Experts of a small language model: 4 picks a token.
Below are experts of layer 6 (counted from 0) of a mixture-of-experts language model. Rows are named router (the router's row for the expert), down (a neuron's output weights, with its number) and show model dimensions 64-127. Each number is 128 + 24 x the weight over its row's rms, rounded and kept within 0 to 255. Numbers have three digits each.
After each expert's rows: a language model's description of what the expert responds to. This comes from a sample of Wikipedia text that the model never trained on.

# expert 9
router:111133164067143103106146138125091090126132120119193129192117150114122174128127121153114141113135132105103113138121165140126110105140081161105119113118136102163132085126137098103141161130120094
down0:127143129118116142186169113149112108152112109178135121138141149167102115084129158143132118130138120125109114158121090134074086171132124132116110125142129114140142108093137169109109107121152113
down1:124098084154134145124091148114169148136168120107164181096164113115124159128118107126150116123127123129122132067102151095159113108121128134131131121093103164094099115132099144144113150137106109
down2:145159112127108131125113137145211144108113135106124150102141109113079156090147139123101141121123139118145129132133095122155146162129139100119135113125178125147140110120145132089170132140125129
down3:140123112153167149127120119164131145138115136113135112147144107106147135148116152149174117119122136173122087090125188199140176154130144144160135161149146177111090111127144176154158127139134129
down4:097102133088113164112084103116127175114119157130168123083108107166126125120136129136097143121115115148161109157125136143115157119126125125063152107123151114116148170159112117128115133124092151
down5:162121143132117101174104134155164095138102118106150171171121104093189136119129127139117112117134146129128112100140092153068092137145107093102144143154110101088160168105167149090150131123116143
down6:088125125165110145178155125102126125152116069114110180102156133125136092145139123116138097143124118108139139141115139135128126150104122127120130156132144138125131160156156121128111085142113166
down7:117112108140126114128154143110113127082135138127152135165164115171111139120126175147134098157152120143164094106114150154111100112144169136123135132163132115158153060106150129121145134094111164
Description: Digits in years, dates and map coordinates, plus sentence-opening time words, such as 1951, 21′, th century, However, Later.

# expert 4
router:093051188128105107086129120122094081139124119177174167159158120145139130132114080149145147103158116134135141114127132160099135123149135151119131095137146106172093116153167103153125151111133138
down0:182106124124107139130150115111136152095135134138125096108156134142148127111123089114139137134114163156147126160170108156116132117151113109103134124097159154154111168129118097136116085149101061
down1:164131140125101121122086123114120124119135148118146163143160139139144143139135144134133118132116126077160113131167146122145093110126130149186062104124127137137145137142131141073127128152109103
down2:149134120147132127149132121105134142107123128130110138172118134125165110161161140112119144098116123105170126140159131130136111113096107144150122113114118109161102100130147142127159144154123121
down3:097111145121121137135074131105096115143075135119092147156142173155121174095138125108112166120124086103132164149146153104129181115100106069096103087090098122140141159143131108149117136170109194
down4:132102117170135152175161150141123110136148071128142128155116151098178132122128148122121073073110122122106112137129139103121135145114118162180143108150171135109140117096115129104158108138135141
down5:106192135157102168120102105079151147146140149132141162149139125124097100111125139126123102128131086090133120126119117136126138143112143116122137115104161148132130122137128163176138149101134137
down6:119127165134149123101131124146111106092129164177151123120111097160163107157126106137137104110123133129115128125137150121098105092118147124152154166130166131096139140137145054105113106142104140
down7:119171106139122164139154105088148139139110112113117145097127150096141108111093191102153124126112119123116136122092126121116115144127144156152131132117145158134144110139134146125104122162129195
Description: Line breaks, sentence-final periods and first capital pieces of new lines or sentences in biographies, e.g. The, When, After, I-rene.

# expert 6
router:094085128104114107092121175158063120113092123153138132147135135140132137133136099131157129158204079150129106182135165134104118133153150101147128116143141089121146133156155092107090133137128112
down0:103114161141078137160087134157132134114147113161130126141089144153157111158134176132115131134081106107105103128116124096085086128163147130141123110150109173097134136161122112134149131164142139
down1:173161102156141135123138185133132174101099116141098148123084153138131094144145144163099100137153099118152143120125165126145163132144105174102135178127094163106157157146167129150110085126119134
down2:120167147108168155105112114111099153139090141099091128153133153085186104101098110128114106097110083102157094163121144108080106147143123119128124131139156109132144125114129104149115107152111149
down3:131133120118144117113148174098096133111147148112131105097120118192120148108125139142111125118142130131109128113144144162137143155142082151115097142147101099145153114094099175118162136142139137
down4:133146136120175136118121111149111101089184117139136105134145087191120123119109122122085167097136111105119173098145146114138070141092146149094167100144135166113162134047103111154140117135103147
down5:104147140112107119148157143118146107129092138111188145144140116090109198147141138101159129120147152170135111124142122181144112116163113119095151104137096135164197152143100128130133126114131110
down6:118110163122176136092138140163151148126084160102119161078140124149114137094078138155124129118151119164122174103105108129182100142108145105078122107160125136077129096131092130083170088124105103
down7:146114128107121103142139152094128119186118123139142066132114132145088134125126119109118115120126153128097127114128130147130147123161126133085102127136155150117110145157087168141125162137133125
Description: Middle syllables of foreign personal and place names, such as Vas-ile-vskiy, al-M-al-iki, Lipov-š-čica, plus letters in species names.

# expert 24
router:120107127147156106130103143125121119095118142153131140148134121161178131124140103125133106126153101150080089132130133144144066166141142130159117093171109075140113132105112119115142106125097101
down0:146089109136142149147131092112123143163159156127196161124153158119128105147139104133120121124116140124168136125119089137129127080140116122130133129156141133145155101116130115142142128099162135
down1:119075085168078151118114186156124091104116114125135155155167119093154141128117235138195161141093095137121133169133107157120104117142128110119119148092137149150094124153114130139160149094131142
down2:106126143140121134156136158100152134114155109124144122133131117111133120085161134095145130125140122110114170103130050112125101104180083153112113162119086098128158124144102129133138137130128179
down3:144124152132108140144130123152148122129107130165102155125115151119100162114102144205115155143133087159129110148133131126139095130183089084117152121098090091142123098120122121133184120117162157
down4:105162089104139108137150144092155136137152121119136133069096156119146148149090122124098144122141116168097142108146115116121146155142086172111130126092145135161111162128158117164097184127099148
down5:113126114103148116151090142107072116138136108091135105143127071129100112115103095107109140153142129126116115123127115140140105127135148143091110145144113127136085084160108153097077109121115103
down6:145127114144151130121089215139138149096161143120104115085101120083096138090120140128134152106118102096142159104116103102156150157165116131109092133114118154156133125105159155117102128136129182
down7:103105105120153127129108156113119130124126142156117126120124128126120090099092126119138112082176158164098132121089142094117137145113125107116123112139139155119137145118112116146088126142120105
Description: Accented letters and Cyrillic, Arabic or Hebrew pieces, plus pieces of German and Slavic names, such as Herrich-Sch-ä-ffer, Hisp-ano.

# expert 25
router:082137138141155148097111120158146125149120062112097138098139126181150118122167107133098156113130132111142136132154153116107143148200149166150088091168137089139162161136130099140135152128115124
down0:126171122151132167112117097179149129096098154118143132147127145106163106095143129121115078075149156133162125107106155159115136134148143154143122149111145120116137124122131114131159160109114134
down1:145119159140152106128166118108156087124110114155111147159142119147113143131125141121150099114120151101099115129164128143154099152145141068099089107138179107138099118138130127134099109148113134
down2:152094122171069162114154132163102127113114134116103126171122123141083100152157143111114160090137129142144126121142102112104116170114121125126118152110099139144180149103098101139142178131112114
down3:109141119134168103123088150132107102137102115122134148135097108172096107159122141147097141140160105125135180123106127215101166163105121140114124162105118117117104137174132080192129129111147115
down4:164090116151101111115136128127136154125106135166146119127111124092077116102117121159150106109140124149115134134119142083109183117106130111127108093146149144140150087133110181120158131114109167
down5:105164117127123077164131117110117143127099157162135115148097165107161166119107100110183137126119141174123098125149138128135114092161121142145120127094131158129108146083153159134130112125094134
down6:136093133077119174112103165149114130128121116132180118131110114129097104106097083124102105139136141125151135128116118115153098118134156121133150121136108126137147117147130102124139130130094122
down7:119106120133142160145110107129130126124117145144158149120113128121099130135120118113125159143125145147156154137143092117123086131082147096110089063158127158115138132084152128139134132138104155
Description: Lowercase second pieces of words and names right after a capital initial like G, W, N: G-am-est, W-iz-ards, G-ian-franco.

# expert 12
router:124103102105125124076141132136117077126122118145105128132167114106139148188140105177133138132174154113149132145156179135078082136130112142140151115108126108145123110122138117137092128125119102
down0:134066137117146136094122128149093141128162102135128137116084141127147166148143094154111138142123107096134146108154103167168101114127128126134112124090113146091134135144141127134133126141133144
down1:120133112106099147154086095122141126084150111058141095166101122166126139146137128134160160155142155106124162140123119156125124155175126126092101135120118139101128164046126115094133106121129113
down2:139163120121129111106171113156155115163142132153150158143179132126117130105096137160130148142112157123146077107143142132117137089163109154060143124084130136170098097133107170106100126164147137
down3:154153110134104088145076152126131181129129076156134107137103103111120130082116165163131127150167159119106093137154145086109103116150126148125130127138135097133094111122106151105130102132101129
down4:149091159141107156125149113148117159160125164111146166145161139157109145162129132097117132116135128117104135134118132181090143165106140149084125111157102093146122135109126112114115107138153114
down5:118148111150138146182140135146098131122105099111149131121145138147114156132098142122171134115112146126121104148153092132107099136143151119108121153118116069116163146132123123136140114142137172
down6:141122126188129081122125109101146102149097164146123117158136129141114099111115132134144150120105146170163111153126135112119165114171165150092194147109111123125141125137121116143117087147102135
down7:138121150161137149153154126132113132083179073108161082135155117140079132154145131142081133150136153154137059137096113151139128151145138114065155116135128125136113121130088159151126113107150117
Description: Numeric cells in sports league tables and statistics tables, such as goals, points and scores between pipes, like 54, 24, 4–0.

# expert 0
router:119128122163125116127135136161096103072109079112104159124144111155141139111156079114165211109167097105081084125134137139114105139173114102159114124135162103126139169147115113138115144128146046
down0:143160160104104124137121107160150132131106151107115166141134155111081128162121124106114105147104106132126119122141114123124146129100104107132120185116120133126127090119095099125120144139134151
down1:089119114130133083153149115087182081175080129098085122089088106126115107079127138126101095105114103111135121077155123107126157105087090117089118099105160158172121114108134137142114143098092151
down2:094124114152107139135107112157123137129158095150105082143126052146105129141125170107086089169174115127138123123137128136120159159152106163135140133144128110126145128127147123132125129127107098
down3:105125120141138130085137109111148160139141186128131108106151111151163142092150144146138090130118116162124165170160108158096076108160133173114108135142098091139157095152165149136135124081084098
down4:114162142116157130119128121132128174127094095079184124122148128089153118146115101131100140111129086147124129091146133131137110144077109123152139137102146133169100154106149140065138126140134136
down5:138173134116114142121132140054098135114125148153110161120185145093138089131147134134142100136132102124165073134100157088107095071128154147147123133126143116154118112151139147144186137168149149
down6:106074145121122135135149166133150132146128155119115130129153108107145144113188119095064126122129119107113133097163135131140140099125122151108121093123135112117126148130065119108146137140171137
down7:121114106171160144137152125098147140165147102125077130077123123146119150106148142107126137118112112137146139105106150129160115147109126069133112109159122088116090154138122117102123096143109139
Description: Early subword pieces inside English or Latin-script words, often just after a first letter, such as Conf-uc-ius, Enc-our-aged, sp, trans, obst.

# expert 3
router:120118150083100072114105150149142099102134113141105133123206129152159113135105118106144113118148089158124106116089141151120122152126111141123125140157156133153115115105174117098107099132113129
down0:127121140116108111130138147115107092144094118147191143114143136123125141103154117104079158179145127090158158143085118114141113136137144137128125128138135092142117144154115162168158147161160169
down1:174170131182160096123166128124182131098151117090133144124133125128141169110120091127092099150150120126123153087139110133118142170088137093097140117130134174130087157133145126108139131095118083
down2:087111122161139144157145158112124111063150125151150120089105120102175158125133140124129108105105107134115103137134115156121128121133192119122124133103114114105123108116156123076110131144173132
down3:109078137109106141124089136084132101071105128153112115128133128118128127112115100125165129039100096122156142190120146117101114169114116103150114132152159134060172115090119106118136137120145097
down4:109132047182104147115122134156146137121085095121164148155143134147134113124178147136129098116090129126162114156119130111120113127160087127134110144134136088105072126150136146090123117136105106
down5:169154115121160146139126174119167125143177117134145148128180140105123107105086130147139157096141118140125109121125152117146080152134107098115124142148151120162153161073122154115092133142129137
down6:127174083143120110069139144084115126113162141116149125134148131151103155155173141072123149169174138111104165138087154136123169131117133147122113157139156106173095069151095097111102118118144127
down7:110125128114122111136153168145131144127142114122149134116152171135149125123130133139180123132148129107117105131103179149113157165146145092116118121111084141144124095130077130121173122175125163
Description: Prepositions, articles and separators just before numbers or quantities in reviews and sales figures, such as over, out of, a, more than.

# expert 31
router:117141138123061124147130115125058112134115094161144164131147096164134128099132117151130170113173137136110080171125147134119102125119131124144111117104173122112108150124138108129076156100136120
down0:148110079078134152135080092179116138117086158137110160110115097154158127110150105153171125136156129134137103165139129115123120093136146118154165160123141148182145146100144166162160090124147113
down1:130073096092129122133128151182128149110127139105136102092147130081087099122122159139128122135152126139135088102111141133111166126106156110108117169138143106146120106136167148136189117133135153
down2:115123124127096109116110090130094138124135160099113105088096109144093160110124120129096116134096141145154068088126134091143073132157107117130129175163087139108173126165129139100106141134103109
down3:159129147110115104138154150121078111176097121160104138104148130103136104101157108146130061151176135111141108125150107164131135143096083141092117110095139110123135132120101114110119134096114178
down4:092110106088155161116062127130133110130107127114099147164131141116136117154143115115183152156152104117111124179163158098115119103169115099193160145144119101142139108147120117097150088149122095
down5:081156107086149128128193136136123174153119090117108138080153111101123150137124128126124122158149115152082124131099120120153158071123130144140134103133136111137132121134179129116131154156131166
down6:168175102133094116157117129146110130119154137100117125115134144115156153133139112107140116159094137138163155148150154138154105111064167126135145130125144177112137100113181131077139126095145118
down7:119137087115107127131089149147143156171126120152086103128142122110164136124122142143100112131096159169164164111143129096154155126095110084114119143171135179137120087128135161184139119096162159
Description: Main verbs and auxiliaries in running prose, often after a subject or to, e.g. was, had, shared, argues, certified.

# expert 17
router:117118168131097125086095120128118102091096085179132168197183150109103175165083097102132128153139144131154131126095133134096108128153128142153140090162157125113096109124153083093135170132142138
down0:114078150132141090125149074121128107112131129149163123121132129098126147140133101102129135135191169087154175164139117140140092122151118114079172165164140111163126110123113174174138162112143107
down1:123134131127143170130126152112077158111133118095123110104138112148121122121124107069136116098106150191086076092121209098112142110113109150140124165147138109133122134097169135140159122133098108
down2:082116104152154082114116163102134120112128163131143162131122113161161112077123161094183112145113108178099084096121146075128112140157180137121100092143114096122149103150160124132133145112101159
down3:127095131114138098147126117100143162106117149109141156119124114170130109085144141189163164139119168170136130124157130136136135099147157153136117120121103118140108106109133145127082136155115072
down4:103129126136112141169147139126116137105168126112122117128193122123123128090134149148156113129119164119149103126150140065123101119111112116142116142113121110113138081110128142147117140126121104
down5:111139164093122071112158160138170079151120144084136151077085114148112118105113101166164102132159151122139147192120133160187100164134104102126131131126137098124133146148127119117150102133089113
down6:122127136115116142119148113118061158139119115171136155119140145165111190115137110127135156164157139078128124086134165175108112188126163158094114125123113084130104101142141133120156099115187109
down7:077144154154138108096117137127119127151128120102123097148133100084081156124131147139130122159097161172158116129144148138114102103136100113174150100129156134140129069095150106145087143130108131
Description: Section heading markers like == and ===, closing quotes after speech, periods and paragraph breaks, and table cell separators.

# expert 26
router:087122139119107111128136143117112104137163133158158151179125118104114137177112105157123124123132089168145083157110169173127085133120128123113123131140132120126098121116125114122104152134133079
down0:120151130091116158146096133128130109135162125116113068138146093128129146145163133116133089092123075167113101118141140133125121134154108137129128149116124085142178144102119128127142115118111169
down1:142172144076124089116135126136131139141163113126119106152107117128134135147132135159132087164135128171160124175128097155101124118073160115141125119090154151105110184123118147137163122117105068
down2:168148099150124128144134114129108142151077151089117120153130159101080117126155145122152107101098140140146078135155111151139142104142158128131098122124149107105156120072148129175142193111139177
down3:164124116132113163120153148118110169144172095154142141089131117125107161146142116153128131126125130154172088158103121102133159137073162129148136142122163139130121142125181104144139141125152122
down4:122099162149099089110128139129152098155097103127120146142133154064130161192085144109116152131085102087113127084098069147175133146109118137129102136111153163135133099130127146119139120116138130
down5:108101108147124109153122104139093153092150099113154101169087131094123100176125134125135137133162135118127147066083106121097148141113093157125144121126124094112135131146133123188147150123146109
down6:132140121108116094089107132172152110135117123102151100130129107143148090108120134118162117117144114083135115107158144125102146158155106120150090136145169072146116131116148135133107124168138151
down7:115128151119151064112119115127122157174157109100141118140142103063127146120117118132121127145135158188108123116053120154107135120086111093115107111098157137149110126118105098178082096173149062
Description: Final digits of years after dates like January 15, 1970, and commas or and ending clauses, plus verbs like was released.

# expert 23
router:103112147094161117078141113108132129131100154146132165125106143188136132148145106147138111103142124136141122148157181114143119170161156131166119072130129111120097135125174075111123126132061104
down0:093137168093150145117110127150146079124155138125117110107109133121122119141125122117086138135116173131127121137135138106169174131108145130076138116176102144114107142097148124159112136108083136
down1:172081129116129134111139152120125150175126099134125121169119150086114124110142157114103092144173173132106155151124151148093170088128161117121150154118138150098136124121122188146098133131124162
down2:146140116145178140136132110155089111161125133133147097104147121118127140154105093095111101137121139111126147169120148084159123129110133101123123171096098114104109110139147133157187176115123136
down3:123116116090116103120100124136128104151081112157141136135119123138127130160129149123164138120122140139081125118178177151110130168122161116126121083167139129116151123104120141161129099105107096
down4:120132107130119107100112132153083111132107121167153131102109153127124133119120104147094129124168129120137119137092143124157128122148150115125103157118127125146126125200128149147137138115084145
down5:183140188143078119136137152065124096118138153108077152101145109159115077109125125112107163134120153121130121133084130094164095152110162140159118129106112130105122168135135133144118137112130145
down6:127105120174140159167140147117137132130116098132112143175155103149152062153114169099124097141141160120104120140148119150138155124112119146117107164117139160110157124180108136134084128132155167
down7:104147119135172152158135145134152111118110120168139120103106173094154119122150131126137140152119097137109144112144108142089167098142121126114142125128099128120104159140090097131090145122125162
Description: Single capital letters and letter pieces inside brand names, codes and acronyms, such as QuakeCon, EagleBank, BioWare, F-35.

# expert 2
router:132104130112124133092112171141139153094114115106120128140151084143112115148104110121145136103134114155149112096114148136135086171178118185131092135133134108153131095139142092072146139116090127
down0:098104162163079163127136165138161090136107064145104119126132120143116117145172124126121151162122155111161150115112116101119125176102112133140129128096173091137142135099133145141147121105167161
down1:099161088116162128113153139177117168129139123083155137078132132113108142121111053130137150130095101140161097119132138168165082105148141104076148183120172094126165153137130132074079132143129125
down2:108091113146138166125167117130106119118101121148117123173131146133123104138133139149160083110150161123108157103102129138156204128154140045120120120121133138149152089102126102116132136123136126
down3:131118134180158145135132151123114123106092095139121096183124102122110142143113132162118122103132144141123106112146130135138128128128148133162141169104186121122092097160133134118130141114162143
down4:110160149142157130138113144101140129167141128144150158114127098120157183103105135104178116128140092144118120148101070077120120154094135131123174124155098125151101136128117107135125114116161119
down5:136110100147064130112111126110153101146131143155105152172129155146138176123126048136112141149080140122098145164149146122110114132188119135093140127140133149102126093112112128139147135163120127
down6:154111156145176112127118134127125136106093156123113164119130129105171076121142081144103131132105159119148141104147110116108078149124117103104150111121128116079147164101153129147134120191144115
down7:121138103120122154102118129108113140090116121103115078157160093136082138173120102137136106149085128124134114131113104135164118120122055130129135145126092104122088094110141164131103132132137100
Description: Abbreviation letters and sentence-final periods, such as U. in U.S. and B. in B.A., plus research and development nouns and figures.

# expert 13
router:114084120117098144109108152161138155158133137106118140123138095112142158187139145121125125117178138138115108142159185133086135143123130100144095125119105110147139133117150124116100122119124135
down0:129145110151124167103126127168128189149165117113139159108135078163107151136131141128120118107115106129143140120129131151172149137171127116153094154161135180145181141151142121131138127115119092
down1:122097135127143127123153108103137111098182088123090097119152111066166122152112126104115085124142113129165129073130120149102157105124133116171152102141099110085129142098163149102148143148113115
down2:105138152117153127158122084109148151121128114163147152162110149148170129098097162157151121144154102105176142112162090121120083113145138154111151098089123156137099132147091164128136124157158181
down3:149100185117105150154111123128130136124107086159117135149109122162106162146145122128096119109160140104095083142089144109133139113143118156147128125142093106114125125136138121076125131150100134
down4:120126136127121139094091122126126057115145094140114120137137131116125111147164126184122115146164163136104119144100107135136061072116095120154135144124141136117133105120109138154148172158099146
down5:162130130132132113137159100113097120131143145136149136101123149132151064143138145141145138082126137149154086077113165157153139126105162152087131083100131143137137123111153141093123062147133142
down6:092152119106130145134158128158156101124147168070142118167153118145138150138156104121110108154165167125140141152130064144153164123066093130162120143130158125141110133149127132139143107117103114
down7:144133122116129134145138108104129136134121150097094060118120126112108136151131151101152104132160087126112142136111141117143164112127123121124150156115114110111155145139119182116129114132106175
Description: Words and table cells in sports biographies, especially football clubs and positions, e.g. footballer, United, FC, | MF, first team.

# expert 7
router:098094180088073092090106133134096132143142116112135134157128145117162158143105086109150127128126103148137133133128158139115104136153147144160157111165167108109112117111152127103112135101097151
down0:158095160136053113118105101160138121119093151128107125197104171129049121123130094127151100149119143085128115097142132159124165124115157132118125135141145139105086122138119129133111168135156107
down1:146138131103149136117145138127102118177138133120135060127096091129117098136105124159114096148114200151137134086129117177108062075128156127137119117098120152121154132109101113149086154118126167
down2:044111125116134127129116123113110122152134125138147142105147126163143114098135138132115148082129114112161131089154101121119127131170114096135140150139126125138163199110106106168105153159096108
down3:090153090107152137123118178135120123127142176104143130150115151179130131098106124122150118133116117137129134133126134182147164129170098134103149147152145145094161080125118124146114128127136144
down4:164139102136134146091105158115124128071177126145155092163132101107103148090145119135160108113139128194147104131133157096105140147136131144140156110129092087126120121107128117107136117126111127
down5:112136186159147122095155118121097118103131147129114126107116130118097111145080166122175148122087141133114120086105171147152137124144112166143125134118096094101138103152144102118076150152124092
down6:128116118129125131154131104153141146153133144091115115132096165111185136089166118071140195076164083155089123075116097114114136108101146123093133152123177091105145148070149160099135138134121160
down7:150116134092115114087104149109120119118136139091145094129118157146119115095103109133112095102107114169106110101119125128149151127178096108137160120130146164106146149129096111157091151085119124
Description: Commas and parenthesis or bar pieces followed by a capital letter, as in town, state pairs and name, title lists: Lowestoft, Suffolk; Buffalo, New.

# expert 27
router:076134135091099093128112148192129125084142153145121128127131118158127112169093116111182118105158115153119154150148175129105106163156132131180128114131166093126105105134184115138124129130096122
down0:136114159148141091109180116147154117109133086120138115119132090143132099091107119123103134157112133151153140126133113142161128134122131156131129103128155149149117128128169139098098138045141131
down1:109119177126120143155131154119130101145120084139119123130147117134147136194109094139117073133138117122134116107176141169123145126146094101131151126102123087115113117129136077119140145141155158
down2:150131116119092125080183147118124079165123163106122138136133150111141133128102109133068141074106106102127114117117152125105090088125126141117105166136174156111147141095148142137150071152141129
down3:154133161134150154145141099143108137127108137097121115165108157135131154113120129132151108128126134142170118095098118136139137086082100146108134119157116159095130119148110142102113132115065172
down4:155171115149119144138138105116106106097188155138123157132106130099129145129131170067086109155166112143176114138150089146117102133161136094133135135163126177103139119152148133091132126157149173
down5:066123141127123143163121166139131145124107139130109124125156079132123102133091138139146154125146131131104133101106115097133191118093108130102075126134133094106140149123134148113095151067137132
down6:124130073122114117150123138137107130137145125073147127136106141140128094121154147134134136086131044137130131165140124126100106143118144140138150132093127155155123119131146134174120119136145153
down7:143140133137119120132136148130129140145119151140141098138164140139114113163111115201081122085128164103114093164129127129100140106124085124150100124152120134107113138121167149152079131103105134
Description: Spaces, hyphens and dashes joining parts of song titles, band names and compound personal names, such as Karl-Heinz, Destiny 2, von.

# expert 8
router:076123115111110109163165179188118141130115132140133126188150111153122120109124110119129136098164119128087140151174146125109117169133127154158100123121125076125097133143104117106131129080088101
down0:155116121112168142124172144111148118115127118117126120119100129112132135119097149104112111156117105152133100132128120156128138133122156135101171140103122136133156092089160105127149146138160123
down1:124129143164143095139128130140144066141124152126155137156141156108143145054100096140166111142113099095107099086151074147092063156134134098102134136133145105106155088142102096114129128144119109
down2:129072114111153135139118130138109119110134100135160134141114132122150129145111107142143146138137118172126091149144163088128099127128128117144085151106137153136153098094115205108112134157160168
down3:131136127149159094104103157107127106136138099137140103141054110095130135132120155133122134101115155124129142085122136169113151186121108135102138130095105139100112110122110095119090110111080107
down4:205097143131136130122117119132147106124174156114121122142134150121165097159101117146093144124126133168096123118129094139148149144096133185124115102119089159114152135151131127155110151143133099
down5:185107109154162096098141150132119115119102130159122105160130164145120122150127089137133135139082147134134139110117106166126133115117140135149108147121124130113099096116056173114129120122139094
down6:129144149174145076109144182143125121144110097087111095114092128089131150092155133128142140103115164160138115101173135160128119142121131109171095117139121133150154147160097104127116130082115129
down7:105135097127132138109097091127100121183136132113110110108104155165137133102094135128130107107095119151061142151147159134104165121106117118086159101137114094112101135109110125142136137100116159
Description: LaTeX backslashes and braces in math formulas, line breaks in bulleted lists, and infobox field starts like - License data or Area.

# expert 1
router:133092111141117134144089144119091130133106105129123158118169123155157141180115098132152123120123110123127098124211145132110097122143161117158105102156140134128148143123143134122089116168120086
down0:087149087074123129097119117131148144110141122100141161054104124142151159124123165176120111158127127120119153117123127122160132132127127109136104131165154126135120150130121138122117136102125123
down1:132092130131163177164105103125106099101105099124104085168148164175150131167113117166142144118100113114136106073133215132142109132128124134118159176142103143104162128140132128124113116133157140
down2:128108143130141057123124126130102120160099132120108145082140147121134128107114159132085153135175122129115121103116119154143165139119114108139108113132126120141138123118115169077127090124115115
down3:125151117120092085153115121096155092080149140119171112119084105172139140136144133125071112164153136093135126117130130126135125148139111122118161132149146112166119112123114123176102136112173152
down4:119110141150121130098145138148122143123121072129122120137147121145172159138127120128113120162094127150159113101110164143088138111125141121121144113147104127125112150128138124125092123156104115
down5:119158136116160131095127131131142128119135110148130093132136123144135125153127136110098126108087083106133120121123134117177106135105144102131128141106099075114096114144115148140152124148147134
down6:131200116109146134101151128118160090132115189133158099126153143106112148072117126129120091154109070129095141188154114113156122162123123134135128168149119123182173117112098151150119131123065122
down7:116149152116151202099126136108108112061134149123128079128112163127167104113138145134104140138118138112139123122108130154183152152100150172114142108118118153146115123133142102124085136145113147
Description: Middle pieces of personal and proper names, often foreign, after an initial letter piece, e.g. Mik-k-ola, K-em-ppainen, Bl-ume.

# expert 22
router:139118136117160130080138144166099115126119102133117165138162132096137109130111152174139140113134142135110160101150161142140119146146164161140121089096178127135162066134147135139081146156131105
down0:095147149115097089110137124133140094108127123140169133140124144155114127132140123143118117124205106110178138146115131129117085159091122102144107172148109107129113130121153075134178078108113128
down1:107106137130125118140151137160128111115150123131160127135144114138130127104132095105105147129143154146116134162155108099107111128125101126147100123141119176129098129144127141129126112151214134
down2:141168158087165100120133159077116139150111136160100118135147146124133133143109098150144168194135150168119092083116108119090124135134136107110144147111131152119154112127114123139094108155116139
down3:077166168093115183125079099087126117152087159121155119137124115099136107140115113102181124135167118106123114113089109132120089140142123109169133133093083152119133136160132127133130114138106128
down4:124156122118112149118094117136145167096145169087109134141124121153088119108117157122173097092140094108050140141099162121104144113122110113149145143117111157170107139112125143114139143116103149
down5:125172132101129111133146175108157125167149150140158125086135114113094098147156116142145105091157164076097114129109133115130174160131157154134108131125143075093129154130104159102123143140157118
down6:122155129119144103126115065149188137152163144112155092082095150134166109119126157108134099102176139134142114068127100119141144080140114161155134113141135120134090190120107124099140129135189131
down7:154073169138149158145063144108105140123153111164154117140115143073128112125126116100175097102165128128127080133136103127103100124148124132091104136120099145105112163141109128052178105144140131
Description: Digits, decimal points and plus signs inside numeric tables and formulas: vote percentages, goal differences, chemical identifiers, measurements like 32 ft 0 in.

# expert 18
router:130104165107097149100119184126070103109104115156124141152160101160130130127123129159136142124147106160122125153137159149116104154119114129123123139145126104150130109113135094109096122143095117
down0:129086110097102154153147128105128141160137145137107140124146157151111155090113094110113096121122115101174148165152135133140151124063124130079133113127135153138133103158104124074131093143141099
down1:141148106133153133127087164123093118122140127134117172157118111147119086148157132114129103115096131085178140104138114128083120159125150142112109083123174123129117125160149079093134100115108126
down2:184139128133107126158095192148137119139168167140151133158137089127169107094124138123120160142162115136116157129148104152114132109077110175129128122110170132174139142133117139167154156145151153
down3:167135103139138096169121149153160142102129137104113129118107108135071126134131106137143143127109163145114137187126122124096152144091163125122073148124087140128125147129121112134147162176125131
down4:156125118134170137091108142142110149122127121170140131104125099102084159127141146113140131130071112150156123134110128099164169118158093134103149145075142162130125114128121133100124143119106166
down5:121112104104120107078097113083149083111111139132131096121111126102157115153079140095125128154118124096108124103141169114175132107126165106142133147115147112148188135132149149153132140044142118
down6:109133138119108154136149089156122131135154097146169129115139143163140138143102100151124134126184124175133129101165121106113132139111159102156141137116078131163109157137136062145105136132104090
down7:154087089094114140139137113118161139148117130103100128096063107107112149169154124136150161138168168091129129141138112167116145142105155129131129151131148181136149130089136152108144144105146170
Description: Articles, possessives and adjectives in narrative prose before a noun, such as the, into a, their, white, bloody, plus Latin species endings.

# expert 21
router:137103121129097120118146132125089129134142143144135147144149124134106113168118098181090157138167140153105132142131121141098124134096106123155111124123158134137089129142161118137111154104121094
down0:116103125117106107172114141102146165127151180098147164153158141084108103185145133177164091105153130162117116138114153123141115106087145116095139150146109113149158101095160125099121130107118154
down1:120142112129141146136139116121121169123110157124119154129134131134110115137111151110118166124162125127125105126136186150146079151142127104110119123158119106131147094124131090138119095150092114
down2:134120084147114087105128155158132154126124146129138112090186100127133166174125111146111112198119129135119145142141111131107138109075117101129128109116151151143100127141112100128115166135094107
down3:126088136163146110119141096128070081137115134121187116138164152123095123095131130111141094099119127126160148155087148118113133125102112088133119097147112182127095102188106058173188132133170120
down4:147145166143118165111188121145137123129151123100121133114106082099116098126094129170105118173104159117141080113160176098096118132114122085146087104140162169160144115084120161158134122162116127
down5:098123173155151159168169117108141091156161102119113154152121101120133124151147131172121135139162158101100137100100151141081148163104131167155153150085153153169123130142141118117137092148140121
down6:162129122134140103099156146101117142127135108147117145131126158118144148141184083131119145125120122132095133105137142116089127095062097135121100099185145156112097148108123121106105111170121115
down7:150102112116104116120128106123160155135114092115134152104073117103127143147115118162107097114108148166120128081116066169065122102150110125150115160140118147090109120133142172134140120119151123
Description: Auxiliary and main verbs after the subject, such as was, is, were, has been, to be, plus verb endings like -ed, -ing.